config.toml
d_model = 320
n_experts = 8
d_expert = 816
d_shared_expert = 0
activation = "squared_relu"
moe_layers = [2, 3, 4, 5, 6, 7, 8, 9]
normalize_top_k = false
balance_loss = 0.00232
balance_bias = true
scale_expert_input = true
lr_router = 0.00309
optimizer = "muon_variant"
lr = 0.00323
seq_len = 256
train_tokens = 775900000
Below are experts of layer 2 (counted from 0) of a mixture-of-experts language model. Rows are named router (the router's row for the expert), up (a neuron's input weights, with its number) and show model dimensions 160-239. Each number is 128 + 24 x the weight over its row's rms, rounded and kept within 0 to 255. Numbers have three digits each.
Before each expert's rows: a language model's description of what the expert responds to. This comes from a sample of Wikipedia text that the model never trained on.

# expert 4
What it handles: Content verb stems and pronouns or relatives in running prose (explain, suggest, visit, it, who, that), plus head nouns like income, book.
router:113108164106070104136116149137146110119076119083123084109116108135108098110175146138098182152137091123163150106074150122143122123124140115137123159107109128127107113123133122145189097159134109078097091093156113149121124120086162160139111113
up1:124121131166145089153098105126126139135181138129115118109168111119090111147171086135114097134106145131133122119162157133150113149141070116175122159110126140113069124165130163121159167099141125139103094129115113085149134139143131138113088155
up2:112130119154155182184144109109146150155111104105156126102158129128133126166109109143130118129103078160144143119071100129126112127128131111141168159134091137165110124145092113149170115103096156130133141089122153127101127165136139133152096159
up3:132156150141111139134115117118140162129125133119104101139126125135112146155111146149123137132117154117154165113155162125135166099158121155153130149143208100135095133109145177117115152125103149105124139115157164201118092140115137130155108125
up4:114088137134156133134167142122097130137098152130130144182149110117151147104073071107139148154110125121116106183151142112147098160140131133105078161126150086101119138151120143146135129191114130160116114133122129157099147140087143103126191149
up5:134123170115134123115147120134141119128140128132165107110080113110115133114097135099170131144143146104110130127172088122139117124119140106147081139110152133118142137109110159109139107150183114176099086158112136168129124140150133098147131202
up6:066139098152143159153140097139113186107129126168096170096097126133138150126104137119127148146159108142121167109140069099108089144142154097115131119112152153097184172138144092145120099129112157108107145149161146146152156147133117115148126191
up7:146115154132165133163118146107133082115128116153111101134082102139112094153133139142114125163149139149167127115145048138093126141126136112121092109141116105114107120119140130115145113099158124137137170116086123129114120172120139110097113112
up8:106083137121134176126106158120145114134133118127113109128121165118173134153115104131118143097122146119140153109118136129135146146086167120128110154113103106155090149113174155088129166171129140140184140051132102150163124125171131078080156117
up9:127125081126061113134133137130123150102154125128137135170134082201129113117114103101136125122160132157148155120149148139138105142162080112171155200108151143144108152096120136145101158106128100063138169104133143139155140136106152124104149105
up10:154156119100123099168194143090123100108140184138105153132174146133113113141118141144131169134110096156148118118155193143142065135096122131115130162151123122153092159149118153093136120142137135143118109099098146177145124126120141133127131159
up11:152181083151099133120145134125097104151120126110071139093116108119152130103156134141107132133098122102104122134135126124128100140150142143095115147141126107099136090131162165134135125174089151133130171124117120120188135115098151124201110104
up12:135156121160114127078142076175129179107140132175159108121077133131122162073140110122160144115140109106088111119133104115136117113109110113147138140099127131080097099099128130109139143095155109133126136143128130091134156116143098153106155135
up13:141117139141144104084166117122124166149147161103126125122128115163115125158136136119079087111137122135106144142093174129129107120127089112117121095101140152133113124130102139125108134102159109114134071113057108077138099092136078135139135124
up14:109081127120130062120138109095129135118109125138156121124153142107105149160129134155113113073122133124132121126087163120134084141088119117153110112154190147129144079162110127172109150101142150120131125144122154174095121119122136128138169087
up15:134122111137103116088113116154123128121113128107116140160108118134124107069161110117100097108145124091107173125146097129129117139128135131136131103114155073140143064089138136076143165130122091116100137147082092136181123110149137126131158126
up16:107116079106107126121100128139114136089175146128102149106081117135088124114088092120147110114106131140138139185123137141174134137164117139089104144147133147124157091146145132169100105186108121144139123111157175153159107131122081141113136159
up17:118113126099107149124117144138120085116147108133068094130092155127101081177126137146145103159112130126082131113149150139114104086149129156119143135137098130123130122129173114126143139078142092114093141111154109168133130138120100143089143127
up18:127103094106130125128106120109112128115170139133123172080158148125176106146144141187134151117148105111123142113169105114102125068146131114165118138140116134100173168152134105118120084136112102125135144115127140116148116105104168097135179144
up19:129128132091116093132109108163128099113107132146129135120161127135110157124135099148133107128108153147115195135119092085164150119108128139141111149138107148102132124105145166150132168131123126130134106093151125149173134116093119149090118133
up20:139143142115164141125139149110124126083155085137163079073136122118079133171165138091103099153097159138115158119127150095157120085138084106160128122110128152110136141167131111155172119093138109124127132115134138078095155073143153124145136153
up21:143122093131069089147161133130138153126169117145136143127135113128134113115121168129147120169160110115163152147141116099132112130146147127121142148137135143100160133148128140156092147169126127126122169146145150151135123095125072120101088137
up22:163094078175161115123108142114136108143161142118085119099136149165149147148145080098131108144123136109163105138119092138151111127125122155166123203148126154156147182110122126141133143119131113067109113115126095133113117089163137098098145121
up23:132146132136146141157141151134114135116114118120107121125103133130126112168159103144093170091123149183160176106155137146094143145128129137144146157140141105115147125135131133111139094127116152121094166093144126095138097104100142104138133116
up24:155148106176149058140101096119082128106161153119161163123084110128129116120132105150150168141092125135139123109125116168140118140168129131184140138114113104079084141135145140136140128141151147153160143122121134114115105118157147114140107152
up25:114112120126173096133161180159161147139129092126118118154130146162128094125176099132121165143133124101137128136100128119120143135126126108102133139123120099094118141108122104121094126075100110124130103082107160141127142166119146147094076124
up26:110150103108161143123125086105110111093079141082139111120105131144096160153124155125097099146190115156122088187123123106131117156135141149161131100150097153123100087129149132127164171102145128138124158135117155108100134100109155095122116089
up27:089116172143097146107108160122122095185138105089119173147118146160107083193143141108117129148115146150177113145102120097156046122155143112102115144143121173124117135113111123160140126129127161090118135128120171131119140112074174123157148126
up28:129148173181111104094163120097104150100115124103091082137121159146116122105124115085140128103151113113136125170114128107133144115121117131149150170086149094153107152168139122154112121117121150135096117111130156136103134088098121134148125110
up29:120139142140134101103148131164096085138129141140098139129105070143152117117146146087126113109124120130116135120130110156115122134116162154132096086148161096117111114103100106086090112148121123114167138124085126095098170124106148132117151137
up30:156114138136166098139126142131123093159099123132119136131147082150129105117170102121126097134115112133079105080141155150112143130127118149114166133121147165151115195113095162124127104145158117108178125144117098158142120162128173141130094130
up31:126131147111131133103153152102154173099049160105149150102094142123120145128108092140103103146132135117123114111133117091131122114120117137092141161102124144164153112147150145158158128143133110092153124136091134105102112136113117134130115155
up32:128127142095163116131126127131126144149142090121133131096139132169111130163140168133110138109134147093102143153128170121084136121138178147127086159116133138150093096155105099106121139130146125142140109111107090159140157122141132105100148114
up33:100143146122108106144129136106157139118097169135126118135119117156146143132151153179134131136141124112095129140138118105144147123121112157133127094180134083132098133108110122143113146154126069117155124116096142152122171123112090126128102107
up34:150131112150130100123138138139133098119139143137122116120115110145177151137070146146094132121130119096148121135166150139100096157092175147160117145169072153165132141171132117139103133193086146146096132121095118139076104128123096146088148116
up35:152092158083118134178136139106091133151119131109156136144098103118155140129126098149106137137127131116129138125105099125136139175134131121108155174097130137152126131122106161090125107110117162122100154127097138197141097146087132128118142154
up36:102102155110145125149197126146125158094126148159084086167100139099139110113111138127121134144074157143152134101128099131120123153112104121134141125116127108136091098095086139127123132110133116112102097119129124113184112099136107142103153150
up37:181127156159126121134135133131112132111093093128161114159158125111128134104120159150129122120094166097135122141096122089149137109123085149127086147117140103104109156155183105139116160093145146121116131145136138120118121133164116096137133122
up38:192097166123154118167144160124166174079131182146151110111123138121106116118172118134123147153132130112112109137120103103133128112178094100148088072132117138134092142142130152148130126105157131148119117142116099168158140134134088098139148134
up39:134124153130139110115151118170148184154143128098076033100134155153113124119150127101109155128118150125123168124129100166170133174143158080151113160152136170105151147163126112154181131136170082143161122129109070163127119131156154113087087131
up40:171082120095123137185117141182118136123141104132121138155165113149121139121127093130130126113151137138114110110097101138135155146116113106140142143134183088119111185136130136107126159129139090112129141127125181118092102121161145101113149121
up41:117136149158139124126080131187159131108130128131127112113116137143153107101190144116090125158115146149162117147081111128166120215107130149158106118148127148106142138145095141115148108134162143171129140135133146127135098155143156097170114165
up42:108122135129140112125158163141126144157151152132132113116139161107165139139100121127148147087136192134093131115130116151127096111096130141117100147154153126181162147152135174088099136127142132155106111140161098157099106142106146105162125150
up43:171113110120134146138126104142099122133101123129115145108084148136108129199154152103113124105150132169126141106145162153126138115136126145133160143124097143192099111105123169125141150154094141135122128098157130109127104130157116132126141148
up44:124107154109124102127129123122158145138095128120104106126115127170131174139120122130110167132103097151136176147100130105134149139147137127138157140102129084159152077144136137141123110120119120103153101113117144132145153114119167113139133125
up45:147085131142144122132118131126125110134126127128128150118119145138127114116074089102117137132132071176175140193147125114110115143128094111123132145160112132131158148167093137126174085119139118137114177133129133089110116149106147160166137150
up46:101129151093126142088114106135130125100132147112135149132109106110125085098083150102145163144130139053101119086101135136138090113114156139153125103149132146152081119133130125116091130144172121111151165144078133133141080141159177165094156126
up47:109137127158171132122110153136132153181130128150119174143122156125118132116113112143116127147084097140117179111142142125139125125139090134108192164102156123144133165159135096162143078156177098122137100121148120112087113160113144105081147133
up48:121133116182084104103111130124141129124134201128132136117077146171124126118142142111106110146124120135143145158111119171119133111115136109120113129143115151119103144118141143161117101126148096156133109142129132103139057109149119132169089150
up49:116124109151116145129108143178099159187134135130100147099100108134130100159153092117173170171113135127106147155193107114093070143161131113144085149064164115112125108134148132110115120134143190143147147129146132164166136148147141125092130127
up50:114082147176141152122136144167126143138133124093099133129118171108140120159113133165094099141127150116109110132146115121102116146117118138070147082101133098115100136164115150162166140125180113111129126122121110089121139128101116109092120133
up51:121152106131117141148077136170196103174140113154144141149123103118144065124088133126128098124106135129143173097144139159119143110159164125111118153156150100116134119150184107107090125152125129147090142157145127100154101175129118093150173092
up52:093145099144127122101120148145104165151100085078091129105114105124148159144121128122099128156085111150128160092142150130120115170116160129174091139134105108131089121146153111090145115097119122101123117120126095137169112174134152154125100118
up53:110081136097113113124116131116098150094106138137139070133122099113151127096149137127160134130139148128122105124162147153078111126148073124123169159133168094172184179137163123148132152122142098120136129137125124142139127107138137148124143149
up54:135146171110144121087176133123111126159118169105131100136117091133072122141121154146124132142119132155142081106129120147104151075120145154109166122134123138159083123138091113128084118136153094156088150127133144125160118112139145113172145134
up55:145167134072128145208132126130120137126139144156129108158109086062109143126113108084089132161130142135062162165131140116142090117143142138129113083104107146106113115085125145154155157138127161141122097126146129145088129099115110122105111147
up56:119153138119150160094171111136150158117124087101121148135138170124112111129137103101162147167115051190137124122170141160107124127144126107131148142169161133134087113132173138104151090136137142090175070094147155120134102149094105109136112155
up57:094135154123131119144127116139108135146117104194109108135144102137147136109084156158155160110077154110124133145102081111104134143152137137142093149103127155161134135086164141147135141069092127110139132135153120124155094120110139156144108152
up58:109091098117149120117115145135101128122107169117106148123121103164114075107152127146101118098137144129170126119126159086173144101154156119082103134133107144125140178079148126134151184108117132083140119128130163111135135093125161139138158075
up59:113115130110163115134087143129123149124162121147118155088162150126138153087137173098131107113177105086065110130124134131101131174123121149075153094109174107164121121109092134107112132088131140132128116148138171129147142139177119076178132109
up60:105176136111121146107097088143097150128163109062129088110133101146128097131152107083129136103138113114129073140090119189094150144123109135154110152135093162074125137111107155117089138149102117111155172119144144118176119146117150138149132147
up61:107084136162117138119144141159143119083150151138126125130100128120134114200114105108091127105122106153142128090153097139151111115121148099150126145148151149137109110123114159140129119147146170088178126138119119164124151124140096152152125161
up62:172110150169165146175137088065132115171161131123128091119094140095126119113102154101113146141153133103121129156153154131119119154096143152135124130154108147132166179143134148127143139131147113118058157142177130154145114129134116093112144176
up63:133187094111119098102140163173126123135112086139129118133096143122067149139137136167109130132105147110138137115152153120130145102170107091157133164164130157139126103188094137154120114086149081107148151107173122124163149133115127154135100129
up64:106154109135116149151149142165159164090150177136150152110139084157134120143123170097158101126125130135134115131157150145145129131111081141152107108151144161125148125149109098134110128150128178149130125133140158154167103129109128143129142142
up65:090120078086157120158140151107114130159107104120126145109121115136138125131145167118139129136145116160125102109128115129119088173097109125118109105149147126065161124112102085092094102160095064147145121082140173161147163128105152115173115130
up66:110077118112100114126188094113095191159080146096091127154108106142113138135092157129129137119110130112164093130137140084103091148126133168085113111167100115148088134117124112142114137124137151144117133152142121124114126173151128134154122144
up67:157132122147125150147110137144120133108140139157142165109133133152147177090102163146111100143121103103115116167128085160131112143113118134170089138081111141147116102129126133121145139112118097143134136145126144141094119147087129102161117132
up68:158112152154091111146130145178110140130086153133148101159113127213117139113141139179120095153120120136112125129122097130121121146131146138150157124121157127118167139141138146145170121119123157109105144141097104095103122124140133079116132127
up69:153124127125083118098132140094133143145137082163169110118146146145095135139130129128131147127105133104092110128124108124116093157108146148143130130105122169144138140139106161104192124147137098164146088130188110114116158114187110117140095133
up70:125152143132133192126113135135139110184137145138107125140166136141148109122119091102130126142148154130112115145158151151153128104140125126106093121202154120102104106165139155102140097110132124126115151150122116120138102145101152128129138116
up71:136123151195187124094116139139093129141140107140150156155111098134150163101088150158089119171165123115124112165123134072110131159151164126101088131180136143114158103097111127140123181126114136111108076170079146124114145126140136116151086108
up72:109113107102178110142114089129141148142138122123163124123079117134084140123140130157088121148084120147112112108162137137110118139133105166112138161106104145153098115145103146136138104138133100121146122155159111140147123091161051070152115079
up73:153125164141115108173113079145138091140117148139175150103157115149112150158136165134140139125111109106123148136116146149101155090128119103127147178150122119131114096149106106140170087169151121153094153161150085138092149143117145127111144114
up74:135134127117108128099107120117120095146068113185133180097117106140118143132110154136143115081087129145113114158118102107138174092095193146148120143140093104156110171131161133158139093120122110110100083123138180175133096132168125144145123066
up75:180124128136094128170152112105133129117152141078119136139162156137077163131113109115101127126112148125116072174103142131084157096148162134138114165141098080155091126142123136144167162131107144095144175148155089095102106115099106143117100148
up76:121099091133124120123130164114128139140115125129129147135090163145160109128180134099135125128129119099104153122066128150142113165164115121098134109150129143172123113131146180147128113163143085170077133150127113137118121141115171161120150099
up77:112138115103158117105137127173108080130131138148128089143089111106093139145128119093084143111140094172123154159097133152110140158143113124100129155116101126151113130116159127117136147153107118136158136130123143160160155152108120132123134146
up78:150113137119141148138132136185162145125138117140087157086119133130124142112107144154128094206136153139132129165167148157093122149153163166105112142102087124118094161136146118133148116144133112131110093130138105156111129148120129135117110106
up79:107155165131130132114125088136119138134135144115126101136103163143107150106156155139113087136120164120133141156122136108136101100128154129119128131129136135169073105155106145131113128152146083155073165175125141106124128086123158150127146111
up80:154159154137146174123095109139160135142132112104106114145110143134147138144121115102152112113126156137122130127087100104109119130145188102126129132168168136109116112134161127139161087093163151106118135143091120139113127148112142110087174103
up81:160142138106169132107106138126138131138146160149123122105136102129177098092143133136090112136134168131096107110096109075111115133118116129164102133123132182191129148162092133084110136103141172132075090143131147143132109118133131108107176130
up82:120095145122112136117088120143150102205140157086124099144150138135122135094135158120145160096139160168128165086141182130157096125141143129135162113137157105099125107156135096093122118128103122140118162140126107113096119119102114094159140143
up83:118129122153092101098138148150114126103092105132116098080100137113088135122100106145104098098141125121118163084052116140145104156102112136109108119128104085087162153137122124148094149144150087136101137123126107076108102122143109135130139119
up84:146187110194102112140123126096108142119088093128101122126134123113146124163122142144104130143136138154145110127135107134132138127138155134107149115113121133143155129142166130117091129130126141132114126126140089143120110088152117179119074155
up85:114147138146129124109132086157142153107100117189125086128124131125083128137129124113148147134122116093101075145124143118100137140129141144093118118120118157133140132103123143125128122150117156119177132151123125144136133147079129134124129108
up86:091128126159120150132133091106110165070085151101114075121105123184106134079120127154105150175148133117140133122134108132135132101126107098096108149103121155147068133131132162123140155135119146153121163117160128132146170130109144124138117152
up87:121120106122137131137117139135110147098111129126107146111170136106096088150094113128159158137095135097165091125141120122072132117150120091160084132170110153182053159151151158120131130133122155144093137138135175130130150133112133116112099133
up88:092149102118146107163118129109155148156153150173158150133120158136138135157140104180134160120096129125142170123149130113130143134129157125130145171098133107120131117115156152154131101070116137140099147131113142153157126127130149119179153179
up89:115121147154115120121134141114125098119159123100122118141107082140127137084159130142088133161143123109153112103116113069098137122151166126126101120146116148161074159105154101126113137106128112092107095175171159118114113099104118136110160111
up90:131133114105137153125135088088104133146112105092087158113131111161126135139146132095129088106132157165153074150139129098103111157152169155144107153126112141106182120125111144148149147067157158150131064147099109169121126101142153075140200089
up91:158173137116122120098145103153162102144183143144130118131103117073099099158118150095103119167110119146114156144131145169128107139153122157147135128151132111116155139159097122135161097155125110098159145133110106138096138094118095111144160139
up92:139103167120138145114143090129134118112135122118116100125084112149144150126106122107120094103137110138111108134149171139105101106144113137079149161121129157117084117133179098156138162124148185143107160085128155116099118142122129125157117091
up93:133154143118123126158129127152119140099107080096155138142132129122100117149138129117102157162165122152127111117163107133097127128136142133109051120102081090117079136099107119112091126116132087149089125131116160117115187103109142102135127172
up94:130103164133093138089106094138175137108140101099123140166118130113119082190142119146133128182107105213147132103100124163123212141186086106095111136115112168112113133105105121101138085125147150108144137141138123178170137124118074169124100160
up95:163141143097162106126147140105062140118113086127132110134124142119143130154157138156126149071124136129157117153153110117109117112114119124165111156146149165141150167098127103143147145115140194129103160095140131124098094156101112162151167137
up96:069119140091161157159166082128132143106145144126145124135071130123111132130150153171098152157156118192138173145133168098128130133097112151115129158082151120118117141106137132153099126104098149101144098127081171140136120065138134148189112091
up97:109084096137147084121112135105139133137099112098121120104099133136133163147146139113133091112094085124171113136136097128150114130125159111146148145139128125147162127113096120162138129112122149139130080151129146131148120101132123102196092106
up98:093103140100099079132139086155116137149166136147084160127097184114142074099131138124136159151123108149092118139155132090109110145099122151100131141132121129119115128112162137110090149127118136108098113147134113179069128148101117113146124131
up99:089106080114098093155133117159115140135137121100107131153118128135122110098109084104132142139130136107170130102140122138097135188126132128116133119129149112129116136128076118195136154133139109153079103177149135161131143168073121082162147161
up100:134174128132154098146127131134101165164108143108122121115105143155134158158140152168142138158160151098101128120104119120084150109147120139166132097107119112147139107152161094165112104131175133123120095107095116120153143161144124135147105168
up101:118140141131157111155136153123097187122149136161138121100097151144131113111149080184119147123156137145140112182122157138123134138144114134149083142110103145126118097118072158099111150124114092136118127143096133142116165176133131125080145145
up102:132095113140095124084103104097111134084145094128103160138125106099131099132142121148158134128162141124125149130135131119142131195115142102119160149125100135099131103151137132133137104156145110121139117108107145107166165116110149113101123113
up103:124156151121153135153129134123140137113138110151116132114102118110103116120111090129114143105124131127122155093111152141114173118101125116137128154134144127135103109105127131134131137109158108106087074141145129096093110106139158164096162187
up104:160133120094167121162131166094102218111153136145143112095114111133139116159106111117127098114126111116139109117111154144150137134109137117112134148111113123160095130090087176114147121133147114120106176101165111132157140141111131114153138085
up105:164091138096102082118145167124136150162126114121090156119141106149123149135105117120110141095093107131145120116157136154112152142123131172139113150092132144103101103115133123161110161130196116131157139173114134134101136127140126090126103116
up106:113116142159105116117127113133156109130139161098137141117119074081139166118045123143117140174138126124156119164132145146116136105174135151163105129147134115139140106113161139099118117149136145153139117152126121078055125130132141132137106110
up107:105103109130149132161112146172158140147118102129087107103129132123146160151145120092133155150108142073088107142088123128170115149144136151145128133148138108109113154138170139124130133104154177134128129128120108136156137127125142140134144099
up108:132165114108113083152128104097152119125146163138131136154142148171103150143101131093134165119159102134128113119132150118137123187137169168105107095131150152140118159135126110157129143145142143089098134103144142135147123105141139108107107139
up109:170120158140145129142131133153123150117113146164094136144131151093134122177156113138089147118148114119145097113132070179144107134103137118123133131128131129120143168174104115102163123106156133134104148110108108110119157122100146112111129146
up110:128085137147150133055123124170062170137121091152141163109128100148136131154113077136101152149091112124095123115114161173106126116118157118129071161132124118113143054142156149109142125149107144093127112135120153139127152161127153155133137141
up111:117154168122143145121117154157114187142119120112142119169150142150157173104135123120099118117125180092098103130113130164142123122130110124191116099119067086112104125095134124106155110145147128132111144124064129106103168131164159129121100117
up112:086137106138107145135135153138126144195119169085171100158158145150119106095147099167156130125101139105130142152142134193126105134145102133099137102122106137155145090090179130091118142135121122123134154098073128139140098139130112098108100155
up113:120147127102098096103151098111132066159139145093138117131154136112165087096134125115138142066098102141104179112155150165140140140161096101122140124135111068104132135120150142155134126155093143139159113145158128126112124164102121162141114135
up114:125115161126171100110133139155119120139152088141137126139158147139098098154145138124156150131090127107142113162129108113137150125151151101126166144169130117118142154131144111129111095088141121144143098170116168103140131117130161134132131086
up115:110150095122173133121172143150149131129114138110158137113123162120108092105108144142096143126149116147142118110122107127080083140094147129116081119169125107094106140117152145138149098169154086153161168134151090091110160118150099115135116161
up116:110096127162153155109157128123084115154118152116136115115094135137114175133141163083138092114133152126122112145135089141115078134127131132096116077122119106113146131122114146087101155084138146160128085124111122092108112158142126115150177110
up117:164138119113157161179159155107128158134172172165081145130129164134143086083147107156093118131130108121080122103157147124120104129126141119142159142141082159118116119192157123127106134129142105089123102141091130134086105132114111140143142130
up118:121132115108161128164112137116097151102107121149095103079157122117110109150099131128110132132153138145149135178090147151110148109093124073122153114119141148171093160120099116127163142108104090108106131169147106108132170100127111195135097146
up119:116085119166163104118132135126098112111107105170111110137112104083101126138172060144130159103113182148134088115135144097133118143117157141117133186136141143142129125126119124151171123116150146129117072126106102118137129130109138120096064089
up120:117125143125165104123166079174162100126112139131102126110199101111112116102141129123097126155105123124145109104123095158113143115121159116130135134116099139077172135121084115034162151160101139155127135126127153134105103112117109099107166110
up121:077151141127146087115158134158112180131118151173108100118135138109102137139155080110127131109104124156136097138155164111116109147100129131112144137080115100143140115170099132134135149152098143087126105133109127108161110106141109116123127098
up122:095134106146169083136116109143134165150142118116133113154116139124083122108122097133140109094156144102101149141126099101110172078115139098113126141179075099163159150108090151134137129144147098094154109129165127135089146106085103110132113160
up123:154146138124121098091146103143101089116155142141114127095153168130144091160099106110094121138139177128107083139142127093109115119137138127130143125139130140129108122082139146094134142099149144133128113122149143133171108128107111085111116141
up124:131097123135136096136150187114102157096119115106144102128145140138136135118050119153128202123144120143126154147131174130081113128134123123125132158150109124135107132098095150137145111152116146133163142158091134120100115131130103152160101142
up125:135116093109177098060121127154151154126127148141106143154101138116139141193139111123142124149104145120124117139144087135108121129135127145108123153110088145108105124139127128083166147144156116117079130141124124118143086114105134128103135115
up126:095119110119109143134151122128129088149139177140149113136114118144106132078120108117158104106125123110121139119113123137164073158144113142156155167103104102118132111128157128124118136093113129085118128130126095076112120106122104109189124069
up127:168135123154121117154169116144138103131120164093123090129176140125117106102136147173170097142124150087152126133123147149099094144093174148140129088150136154159083136121114097112122100120128108111125107132073135114122109123132134107113135120
up128:099151141131150074136105098090183159151180087130118145151155139155114122119104117123138166158131082095121113162176107138167101138117080165133146120153119103132111120103103118143136145126126109098124103145166152145116119128123139100146160138
up129:167121130122132153127091153116128144123138172118138130127204134144140125142134121102139146119105126115076173173092150089071157155137135099124151116102119119117128087127133151134171144108146131114089103131128121116168124116120150164131089122
up130:152130114165119149142119115128110120106125110092128141119147141120146105110078168127154123123164134133133150120139150142077120179166131095170092158137090116131099139124090135104124107158145102129162110135131085122128114151176140114175151094
up131:110121143118134129094092157141121129126109148103131159119128121104115138111085116105145148128100093109162106101060138097103118124107111096120132101124111096160098118128118142069130119153145126133113131085094148142106166109142120118149133080
up132:113190156103080123136155112075072177108116141123099127110069142118120169080106145109140126113110131160129106104144091111134140078175160110146101097137081096157132138110088118121129135145123120149164114160112115157089158125072095122132101160
up133:158088134134152089120133068099125122130090106115180123149157169086118142138116105137141145157141144096148154086124138119146153194128136140138181132093136143180155103120137111128144124133138087128118157117091145109142130144152107118136117103
up134:098116105165122131205144155157147135128085139174151186148114121150136117109119103109142147137138109166175161126141138136137139127109137147135155169128101114121116161124132070136145138132090092095131103138117140163094098127136099064143079138
up135:154112178128111188105138115140143130103114118111136147160150150106160111121100156087143139161101140115130111141102078134133134144139110158161127133137103124155161137138171136109154142132120122111102121128135115125173066097104112110134117145
up136:162099113127129127125129146129130126118158133136140158163149115118128162098137128132097156114157138102109088141142124109111146158156117123138119129182151157115094117140141133135101108125097154163164116150127115102125110104136140143110140113
up137:131115112107150111119126132150148133121088150163130070108135131124124095153116116130118113113153129151124109151106121175143127135169126177160154138089148134153084122127150117123171160093077106109075152137091141121213158161100192139139121112
up138:129147146130165123164127112124163149127115112160159153163126107116167174171139149111135128084130111111136125108126127164154133139123159155156127152151129138133150090114129124137147105119155136084164061137148139119089110176114145149127135118
up139:135098095109128131109099150125141140161126135144109115153089113117111127124138113131126130149131130160079096108153078130148135126118196142112158125109077109103134150116133139149117135140125153092161089136117112140107164130092148142107171121
up140:091164111155177118101166130080134114116138168118132102128142146122151105131134114082116115136097165176154146119138117140116109174146091109110137140137111160145127155128059124142131086125151116114134166118128117168146119071090137127102146133
up141:076162101143129106137140166182123077126069161110110095111086109167146126140141118118111126111112080168127153146104143160142141101165117110140183143099113103117156143146167148133117125142139130145142107082191101134128151107151161073117108141
up142:144173125157122091159140138130101139143111109145099124127157100155077086158178152115130141157165134140094133137155164154131153109118155135112111153139138145113107141133084108106125106119126170116154164176122051116116089148127139122132168121
up143:139122141109113131116122135154099122136149108159151165149092098128164103138106122126198180126133133123105122120135152109142122143119115153150175176103140098103110135159114131120159100141117123137126137141101130127129131147121134144137124132
up144:102093120122090069145159144135137110116134131117102092087124121103132110142158050134132122108172124165116115134068081132130121144138150169126134102114108122131156135124142104116151172161125101129096140165150130115128151134081200122159139108
up145:130108118110103105090113146169109108086127092113150098140120112123125127150124122080108157134116148142104152114122108113098104151124130133175127138119111152107124120148116126137114141137175134163114160078089073118107088090152160124137133095
up146:133121123091142159183139106121118127101137113147104148143124143090155106172105120143135169122103103123198134129181112107113119114112138133132138126131121126182080158177138096172133130095120086189144131111142125123136115139151178138127148156
up147:160143130138139165162120114094091163125125108136143112115119145118101126123120138120117107101153127100173141101106160081064133157100132160154142143122107122130082110128158147152118181117124108112090127106136110145147109158099135106104094103
up148:087066128141086124138102142177100139139141113167110140117161109176154124133137154112137113152116101114103085094153124117097138111128157117128142160158143121093113140097120112138106112123144153079100188134141103103111120137160106104161103133
up149:086132136117141100174129079103140159136104149107121072111119140115136114102151149143117159122106098073131157156150120096149127162164092114147164131144116099114201167138116105157118115171113151108126152161134096113110106108118103159167118158
up150:081058133115109146148104132108151126107148182115131103124122130128118097175126109161128130113114128160107112094103144137120114110148135098104134128113157117128129145106132168118130163138142159165121153138127172137160128160120103116166088122
up151:116087179166132130137124126130106085131106119168072117137111138126113133168181136124130159137114160097128110117153100115110148142137137142138130105149125088096156178091109130092143038151108116108130141100125142152111118121105126127097136150
up152:166113189155116138135123106149129088131135125094141111118127159091142139116163135120110135156141127145091146091125145108098127101166136135133112191129148153162101123129129130172159155111135172150146144122178137123121121107118140140166156089
up153:132120111168140136128127158161107154121084113097126117125085134112147144120113145142116107161129089163171116151153142144128122118114136142107111110114098149146135164141137133102131105135161135061109159135107072159112163101102148130136148168
up154:114138165092125136144140168131129154135134114129100110140144163128157093131113103114117105108124126150156131101138124142127128168131106051153141146168133114068106136170134083086143086159167111117168114085099097113175081167170125138159115145
up155:153159126143131116144115139161134166113194112104099096140140110143116128173153142116088124132107163111104123129113122116134137145156142171173125133104072152088107145158103113141123167138136149133153116130152147125110161147126153106122101089
up156:144151134114110106165161128122099172172102091148151126107114182161120106123161172097170140126125134142132102117109103140115115131118154130163163181119137144101112130157149162145100111107126121142127178140139118092117087128111108100120101140
up157:089115068143146156119131163126150142120119093114166107138112152111076111123150101110118135135104101134105109131133113161110140063118093148143131185120162138140092129145157156107121132128123092094128146103116175134143119144134107107150107111
up158:185102118120138169118153170086094139107183131105130115166132133147105139084067128135115131113130122099105107133129115144148131106131155121138109148134144104113080135104135120127121102180143131111118111104129166069125122151132120108153156127
up159:153172160147129087120151126115164153165139139090086143120148119131157148122120159113131117093160115082123119133134096141076103139203159155160086129131146142161118144090104156117128154059135141157098124167137131132135146091132111094131123104
up160:155165128141134106152123093115150141132125151129143115117085088130155172124131141103157137127117116125128115131144140148114101118083097106156139119119114123149107129120145144164137084077151126136139096133132132136089122092087136070146088084
up161:130121149100205091110124123124103083107119143080108090119146107132143096121144113147099157154124126130138121143145142119169180169165143136141158149082115116121118175107126112096151122126122157111126131136085156091121113101125111108158115134
up162:108124134115129121136167140144128100144145114150120083122131140118105191162143137114090153148162144102087138078129178135120134076076123094149158100153126117093056085102080108137126094157152165122117076103127132109129125091125108106143159132
up163:115102138138128152166105120143136139083156086122150138127141137137167161094149139088112110094106136120146117177119122106106146125161187138125118139113126108151136121121128121124174140122112136146151122089141078164125153165139102115130143132
up164:129102094163111153130161105114160150127129113136121130104150082140118119140161121133139173144097084128152121132117152117157129152158112180119130130117138171128119160163102121113155107133138124104155133112147136145106154143104130183122091135
up165:119146069117158104097136137123127162123124087109092083124122125106099155136143152095104115122144100164147099116124143117167115118110100139121125087133132142174118153124122110143127147125094120139165145124118125141115122106122088116113142104
up166:116177124167132121124086158136125142135123170116145147103109118154125119090129108155117126103093112118170149128178144122156181092119095099192082094137139118168133105130135127107157152138133135059172179130125104120145149094107124096153121104
up167:097076129091123114164156118142128107140113109144117137156098096123149089106096146152133129114116116145123136090116117154086106105141129106136098074138195127114132151103110094121140145145154155134126136124155158133170122135130178131094139130